{
  "n_layer": 13,
  "d_model": 224,
  "n_experts": 64,
  "experts_per_token": 2,
  "d_expert": 96,
  "d_shared_expert": 192,
  "activation": "squared_leaky_relu",
  "moe_layers": [0, 1, 2, 3, 4, 5, 6, 7, 8, 9, 10, 11, 12],
  "router_score": "softmax",
  "normalize_top_k": true,
  "routed_scale": 1.0,
  "balance_loss": 0.00398,
  "balance_bias": false,
  "router_z_loss": 0.001,
  "n_groups": 4,
  "groups_per_token": 2,
  "init_std_router": 0.0197,
  "lr_router": 0.000299,
  "vocab_size": 8192,
  "norm": "layernorm",
  "norm_eps": 1e-06,
  "tie_embeddings": "early",
  "optimizer": "laprop",
  "lr": 0.00217,
  "beta1": 0.9,
  "beta2": 0.98,
  "batch_tokens": [32768, 65536, 98304],
  "seq_len": 1024,
  "train_tokens": 300700000,
  "steps": 4808,
  "dataset": "wikipedia_en"
}
Below are experts of layer 5 (counted from 0) of a mixture-of-experts language model. Rows are named router (the router's row for the expert), up (a neuron's input weights, with its number), down (a neuron's output weights, with its number) and show model dimensions 0-223. Each number is 128 + 32 x the weight over its row's rms, rounded and kept within 0 to 255. Numbers have three digits each.
After each expert's rows: a language model's description of what the expert responds to. This comes from a sample of Wikipedia text that the model never trained on.

# expert 11
router:132112121176167129086076115085125144164132144106114140108143166153174171183072098103159093171110127153163081109169193183166121053125153125104095127150127138122121141137146141156096114195138129162195131117172116156121087132169144156120125077085105073186150138112144085168099161087160169163098151090111144180088112209134118067077104123121117156169117092131127166089101135125127105126155096128065135136152084151117155119125122177140187139150145120094152097163127152162105101159149072089130129147118083120107081091150125085099170126153148137135155143143071105157139121073092112178065076151098144082074170108192161149175077162123091115122171140145116125110093187151104087191168
up0:121062188178144116100136093123166126113121141145110160129120117158114146172125104118161064145147136106113201192126132083121135095124109107106069157146142079164115119144132148080099130172121133139142146144117166111122158078132167082146116180113090087102114102145086122100121104105095107125071151110108214154099175128125155075115167055142108176108109167190078135167089152128092106112063113143182135133149102063122128064161115118123149149134123145178217154158099142140113097137206110096183119190109189070173200150089153156082136135176146126134137149146116132145106148129152138073082063158118142173145105147115099114140142066150096151082088144114083154148094145164146150142113
down0:059115128135174159157119169158119147115118085115085098153094082132119157135180155156111155150107135136062137097179117166122188162129101129099114146138148113153115081149104134191156165156121192128150085118151121152190151112230115140122066153092154107108143079113173099113141100151112080071172149132058172106159122125143189184170176121115066146147124186088093125099165141146115165134098152105117151076093144136123172112114113084067188127125150112102142120132110158121131145168136113090098072139176201124086073111082108143134130133069145101166113117154123098065141125151142138111132157129172119102133131136074111131104082132114120072094096137147149104150209141172181131148056
What it handles: Possessive apostrophes after nouns and names (show's, structure's), plus sentence-initial pronouns She, It, They, There, and opening parentheses after names.

# expert 16
router:121095143164112091109081089117101159183179153096127122115156138094135158146079111084179107167119153133168082157169156148147139118091159131118126163108151174060122175135124129128097111154160143146187121112189099192084096151121154138134104104055100098149138158124163081156084170094136176155116111059138129147070191156153090104074126090136091155113124112138117148130108186151132116108137096167091134142182102136085145145131130204149145154117151116086151089147097137152109092152185073128166145153107090088118119114135105098107131136163164157132112162181105092189103126128099088164100066179112187074084143116167182165172105132098090137100127170134144095063077188181105130168165
up1:100060110121134115145068149150138166106135092117137106158078146082104149148146126115176095203191168130195147146090137118114116124067125113152102136132152191166139096190136034141142119132183190148136111121137090116057123103133116101220158148064072142071128116180132138129193094116153079113117129078147196152122086118180152110099176140100112125173092133119115110072101115130128127138144158167137117137129137084105139100128143137087095092073112178132096125094093128090158172146104134133086061126131133094120083122169139160136131100128118113102164153152149178190108134149149097092134112117139076167075168180139145109133113152095152126096144145167164130134047143077128144127067
down1:190156119172088110168139152105130112113078081109125126169118064135085128163196091151151105101125080101102115092089134097155158154108086078161117136090159086079102078114115131113174044090086175085129099132132143097141171137105084090127131102106071166155106154184128108168114194190138061125183085171170180109136135091127173110162126129092155146115122154119146144140149142139160166099155227117192118089162085121116178117154151127164133080124067097148068126118154121073135133116132108115151129190128126058170115157113114142155104125103061149095121162150097128153174113110094157121106207171139129126087160134121115132124156133134170146155123113136146172104119118165147136062134
What it handles: The space opening a number in pipe-separated sports or stats tables, and mid-word syllables like tu, ni, ri in multitude.

# expert 27
router:130094144183191096093054113141095178187205169102113115087175107126192156156127124116171119166125187151117111144163149169146117118085192115092142116153112109117123125102138150162101094148169111143157158059145118125117146116117182145099132083069080087126171139107138121131122151126128142141082118091142190158102166182139103100096148098119113172149138102156115200090113158144132110117164078144080154130136069154120129154169096119124169154145189133073138087176089136185110068160152061092110177145086105118105083114154115101165105120107159127139136140137089094174159139065089083140097127149081148111134153113147184165113083183141135187090151144097161084121110183150080112159133
up6:099096182134159082111127156141087174138139165092141100149182152088149155099118088158159127177122159103151166143117121125156095162116133114094145156115130197055135110106142176146105132203154111117110143121068117162093136087089180125158163109134060109108086100119158166140160081162146186127123124124202098148111139116160153126143104118195117105146147089123093119100121117118103127143116107151102118118131137119134167149142154175087100093132128149064197129093146075151147212133172111140132102124128199192112110071104157179094163133155156146088100105209117196103078118103143077140169151080090143164080104152137154156098161095173117099075097091147138099099098137102043105107149
down6:207123082096147133128196135040126143129091113125124114169138124137157144131144114096113121146156113175195116086122142121173115227115092129150152119135153129095097048160116118164134101137132161113085145125086131083116113098119159114162062113130088180098136146157113112140155130151128165148119141120115087105111100171206137157134153115130121111126111097091102142117130130169166125103103140115133126151096148185116149124061134157080138083194136136138166104049115069137154177082092127151207104104114100185122144104177088115102094171174067113093090181154118149128138129179118153160099112155164123172133134106078113073115072092143150074101041196109142143085170148121126150144111
What it handles: Main verbs or their first pieces following was, to or is, such as carried, took, used, appear, give, plus consonant-cluster pieces like br, dr.

# expert 10
router:146098148133156116119126142040125148174148130127139132117176139115170158143092118044127091167098167139184120098181153187179163111095186088085105129123103145100099179130127129165125086114134083182170170088177109149089115117150134154126148051060133110194168143127167071172100118127151141183136116086142148155095132136122101087070108118129071133154125082101108163087118151139149104116136118131085140161164094121085147135134068157092135142127180100069178071133103104178104123166138088106134115145040079129104142080179129147144108123149117125140182142143077106183122137079099121127098106134091196098131178126168140144157057163106107143119144104084176129102126118158124090145156
up0:110217179135103129115091080135083142110131147129119088121125149118102136131122075113144130120137103109115130129157090100138136108096082154098145088097183152167155084153138148142115151131155157144163122119118117136079095090104180155174103134118075143180099162112130192149116199160130109100128116159091165138164195155129189137198167143091168131062105097183095158119112172122066119136086119137137154136105110103128091123158141087144101146179094117181100210188086138107061100130149167099143135134196149092119100102085130133034099125182176124134120134092142168105135135112108080119109088110185084188128124151124114027149138096107093162160174167138106118126110162082121145150149
down0:133123121186074099183153099080188091143102129166117096140115111170104115109154137149114154137121117076162080166135079109120106162078132157083096163129159190118118148181130086134149078084129115117177109096133157087097159130096130131142126107164106134023218116078168149134123080146134112139138135119105189167133113146126162103142138175143104118167162184183129060149075146112140119086144150109110144131173141136151049168155105125132104074170103119122119170102126121095159126090136131087107161139164074103165145134121167157120079094084128100080153131131140100146134104139175127112174157048157091124199087178140090146088088110093157096136137130226106120123133143124100132115187
What it handles: Word-final suffixes like -ed, -ized, -ing, -ly completing verbs, participles and adverbs, plus is/was/had and articles after them.

# expert 13
router:133118117134120087120120121076103116194163142068112106106134109085146151151134100080135096184109163144214109116147166172178104102071126075112141137090089157102112177106136163127145104132086125183155116117198089142105128109145150126110128088088116079158191120097143094155097100116130169141124122049129189175125120169150097108120129118126123205167085103126119171051084184152146079149192113139132144146163063132094167146133108156163158172130136069114204115189105144177092091149189086110141137127100101092091109081150136131155161106152112147132143155147099125205114134092108101146087120179104155122098144124151142091175107164104144110122172127072163087132091132115105114113183
up1:120127155177107140110063114113113121149105131111129090097160133042140098144133136113083119201135186132151121149113096132152118122111168134114101148111084133123153170108174148179143158134159117105094106161110097112188137122163114115103114128102097115092141141179147091106165128132154102105108121079075094183102155115046130119142096123130173087131098083150046146162129126174138197171156134164138143208136113080144115135122134164168154156113137144084090145114110071176091177103168129129109106119159091120151120069165121133122128137151163232050100137213129098136160125074131117111164084161151035163141140186135146114109135132144132132164144129209085113120082185146098120118133
down1:114086108134152157127167100133111090177118110128074102134167114107104081105138175127095191155155141114079106085152116151126095131131155139093146145215140160180128122129130142127143107106130129148125157195104157153115089153148128091177162125137147098132186190090158106143129120099117164149084127141099086158135174147121134108151155155129097126087132164164171112086074113134149117144199132099056121111053115128094058095082157094127097200164189103104155148179136118177152156156115084095139086049128111144103140103139175139133110136109114053140091127141094101119169167114152163137133149157189107102169125141098096167034168097095055168096133096164124144151102130059142130114077
What it handles: Word-final suffix pieces making adjectives or names, such as -ic, -ical, -istic, -ian, -al, often in biology and medical text.

# expert 43
router:122089130171146134097113118093101168180142118113113108109114126130148147192094101128169065148116166157186100124189198167156122106081130097097117163132093158122108169107163097158123106121125129154152146083151092152094123165154168172095105127078110096152129136131152117188065115127126153179102126125133186134050134184131098096096133081139121145157107108080126209073101171127136084142156112156134121171149070162114170106176059181148149201169164085098163110191095153173098121152163108127154178156095087104100104102131139103129151116151134157146145167126100121159141176114111111105129095112131148069096171123151192161149044130134098123090141139090122063082121160151113069157155
up0:145098142129149119146126165087177126151130147128133083081107110159138136093122170112104157117138144085166127157129123147109072114183115093079177083068117122129158100085124112161101137143139153065116068098157177143146128124140202148115248104121140121126130119193173132124095108170101126096091073125041151128099108142188135141149095162113127173132086129116104131108135151123135060070123147153153042157098102132153153119143160137082149143071117103147139124113140175121152110142093107114177096132128113142113093124100190132168093176108145179149149128077139216124100138098114115141091093203143086092095112108129090064140164122106085115115146090066148113151165145193179170106157
down0:091151126166166129161088105137161092106134163188125114050137133152137124091178124114084162108193158135102078139145099163110091100137080156107116149087165159076154091194072104111096107126102112122129108102096150115148101101132125160134093072137134140157170186130135088144081144177043092110126160123133118112100138122121090134120140105146134132112125152065137119085150130163154121128147096200139132086150094097078093095131079161121139094109145150130172158084092084109134123088087127123086110145205195161107110131115140188149144124118148172096139133143164166131106101102103089142078077130185170159174067214106142199111174212073138107188114127126157143154105142148086153120123
What it handles: Commas ending clauses or list items and pipe separators in tables, such as Shreveport, or efforts, before the main clause.

# expert 30
router:134053119150160121096102091096085156159156098113140091114165152109192159186074108098151044124126162164168081137156154165169149114118179111074108171097085196107111186114146158121108056144134076178126152092161089158078144129158171138124096115084116090155137144104159117162091108101150160181108151108163147163113130198149054078099129109141118138137092116102096196111072152166137073156138089134062156182138067149100166139168126165101134172151117092071126119137114119175083097196142108103163123136070106114103089079146112132109149131101144124154106164147114097134148142144112107170127105093093148090133143112168166147155086122133112121086138136131161080104109158142102083140166
up1:139126150126143142113131123136116128154102116086160173120081126169090137185188144139094148105134118166135120159138102064166109116141191148142038204112067185150119101158160132137062114110147123122129143159107087098065076099142113127174104112121094087169109145049158093152177114075155117120165130174083110178099128182127149180127201147074151161136081089130132096190099109047119116095129067126109127109131181155186140162157122119156148118141128143104130121144066193138063196096098179135079125126123064119129045148158137099143047138113117128104166135131131150145127138133092139109165140106161113132120120115124113125097137129096185148165114106156140110127138144184086114123147
down1:161130161120066110173126101106134150153125174141096154144087164162097154130170130139127169092096158136175172107127099092121113122134099155132149137138090117145130054166133118090087136103166072155085125140170103082129169147116117135162127182158127103104105157105100108172066132058118121161092140171142109128167089163090079176138145123164110095117198174141214106142134109116143084093161137073131148130159162137095166181114149113145111197130169080097124089081141197117138133136065091108129139102164173144134155088122145157133149076044090161184123179152068130132115157146090137103094123150117185117136144137170106085067086094147131182115093089146121121089136117098043130134079
What it handles: The pipe separators between cells in tables of results, filmographies and rosters; also month names in dates and country codes.

# expert 31
router:140081176132146129109101156091102161146167159108154100080159143102164179172105117115162095184125168125191083147194109173182134088112161107118091153107156142077100202122137161159104082186142080176182122067148116197080141164148140150098139075102108100185128134148173129169084156124167134179118152093113167144087124155146078108110108088127103124145078101097135167091118174158109125142147114175070140134148097133114172129169082149141148145149174085102159107150119083154096111149178103096178175138093117114122136124156118092138131112145143140127123212131087084149112142135090106146078137148096153089071138121167156146150102173117080122139174147142146083065140173162108086196125
up2:087103097152070154176160153149129092108082191124189153121137161165107107100095075132144096127135149116104171082169124100144173112049087148127164115079165146097130218138146121102137094093149083141180133130131101172061134170119120136083055098122086168124159156141125103091132171135128084163106147112051145096139134128107114119138099167085090123130108115149136144143047125172163167062128066103149127151111160139111126137177114143204132126136128162142130157127128059154113135133092141060211170138138152101105145152126109185138087083177104176110145125155105133103091147120062118110134084102127122142104158117141172118209115174152139095110152106159165074157144159149141136147162
down2:113049101122143121106147089108142102127119099199099184113094142110181128074153122046144119085110112163109100099100174132062100085128143096154146175080155189139156158173151167129115094109173185148103115121113166145092140106095082111128117052099088147159173121107081152134127114099101173076081104113107098093176155148144135103130160079179109142124150179115171085088123156113125081139135182132116163085144147201153139106067166154115144161146123130119136064155148206163144131091101139149178195143109120148115120113124129179161092145177122170109099113142155127104126135158149098169159107130150146164111150111108069060090105164147133126159088182177156097163136086104108164092144
What it handles: Modal verbs (can, may, will, could), country and nationality words (UK, US, French, Danish), often in chart or census tables.

# expert 25
router:165103148128135160092088137108121155154171170086123119085161167104133195172097130121170102160113182146169083115185154191162098097102155097115140153112134166097135162126166110160099098166116088191169152093179102151073085147112166182118140093124088115165170121098151095162096145092162125196098109095128157177105149195139051084092139112130107153147102101100139178099128171140126072116147099148096137125163068154084176127158097128129182175155183130116147081153091110147106093161155090103173173177085103093119113092140097121108158115129162125118147149162082123167149162144092082147100128146082175119111151126173165142174082190122110155141134137128171097126105174172080121166176
up1:114178138124129120139184130139111092112166140119128166121140069112173140173148163097149168219193175093149160088142121090122137108048158132107119045146131122156130132154114159108104098153134159161104096125080158137169105251074134149114129113138167061163149146081107122144059157126126135096083115142127114155087120151154115080126142036177079156130099134174116118140088125102130086101165157147157143133096102116126149201100151096093119132126147079151103135129097179112129151185123101127145120158100117078073143115171134194107126094147186090133095143155134166114132128133123120130141073196102100128158120120093149106104093121102112149198160093148096057112140148184104144127139
down1:152072124171102130151144121092127150130131113173094109153094078124150153128166113154134106152152137141111152151134079057116172169161134182090152128178136114175075130169129113069131142154138106125163139137104184096096088090147148085130120132200146159134082123115124148124119140102125089122100106182134140178168149153121101119140098111122082149121161082185100154095080144126146147095125139144116146079108144088153095097157182140171074082076151178153167195108078076149056184115181108091201158131087104144124141143138145101141076171102160091084111091171134168095136095096093129149117142184160120113126190079144080088109068128191189085131120117153174118092183139089124095088125
What it handles: The first digit 1 of years or numbers, spaces before numbers, www in website fields, and nouns like use, school, system.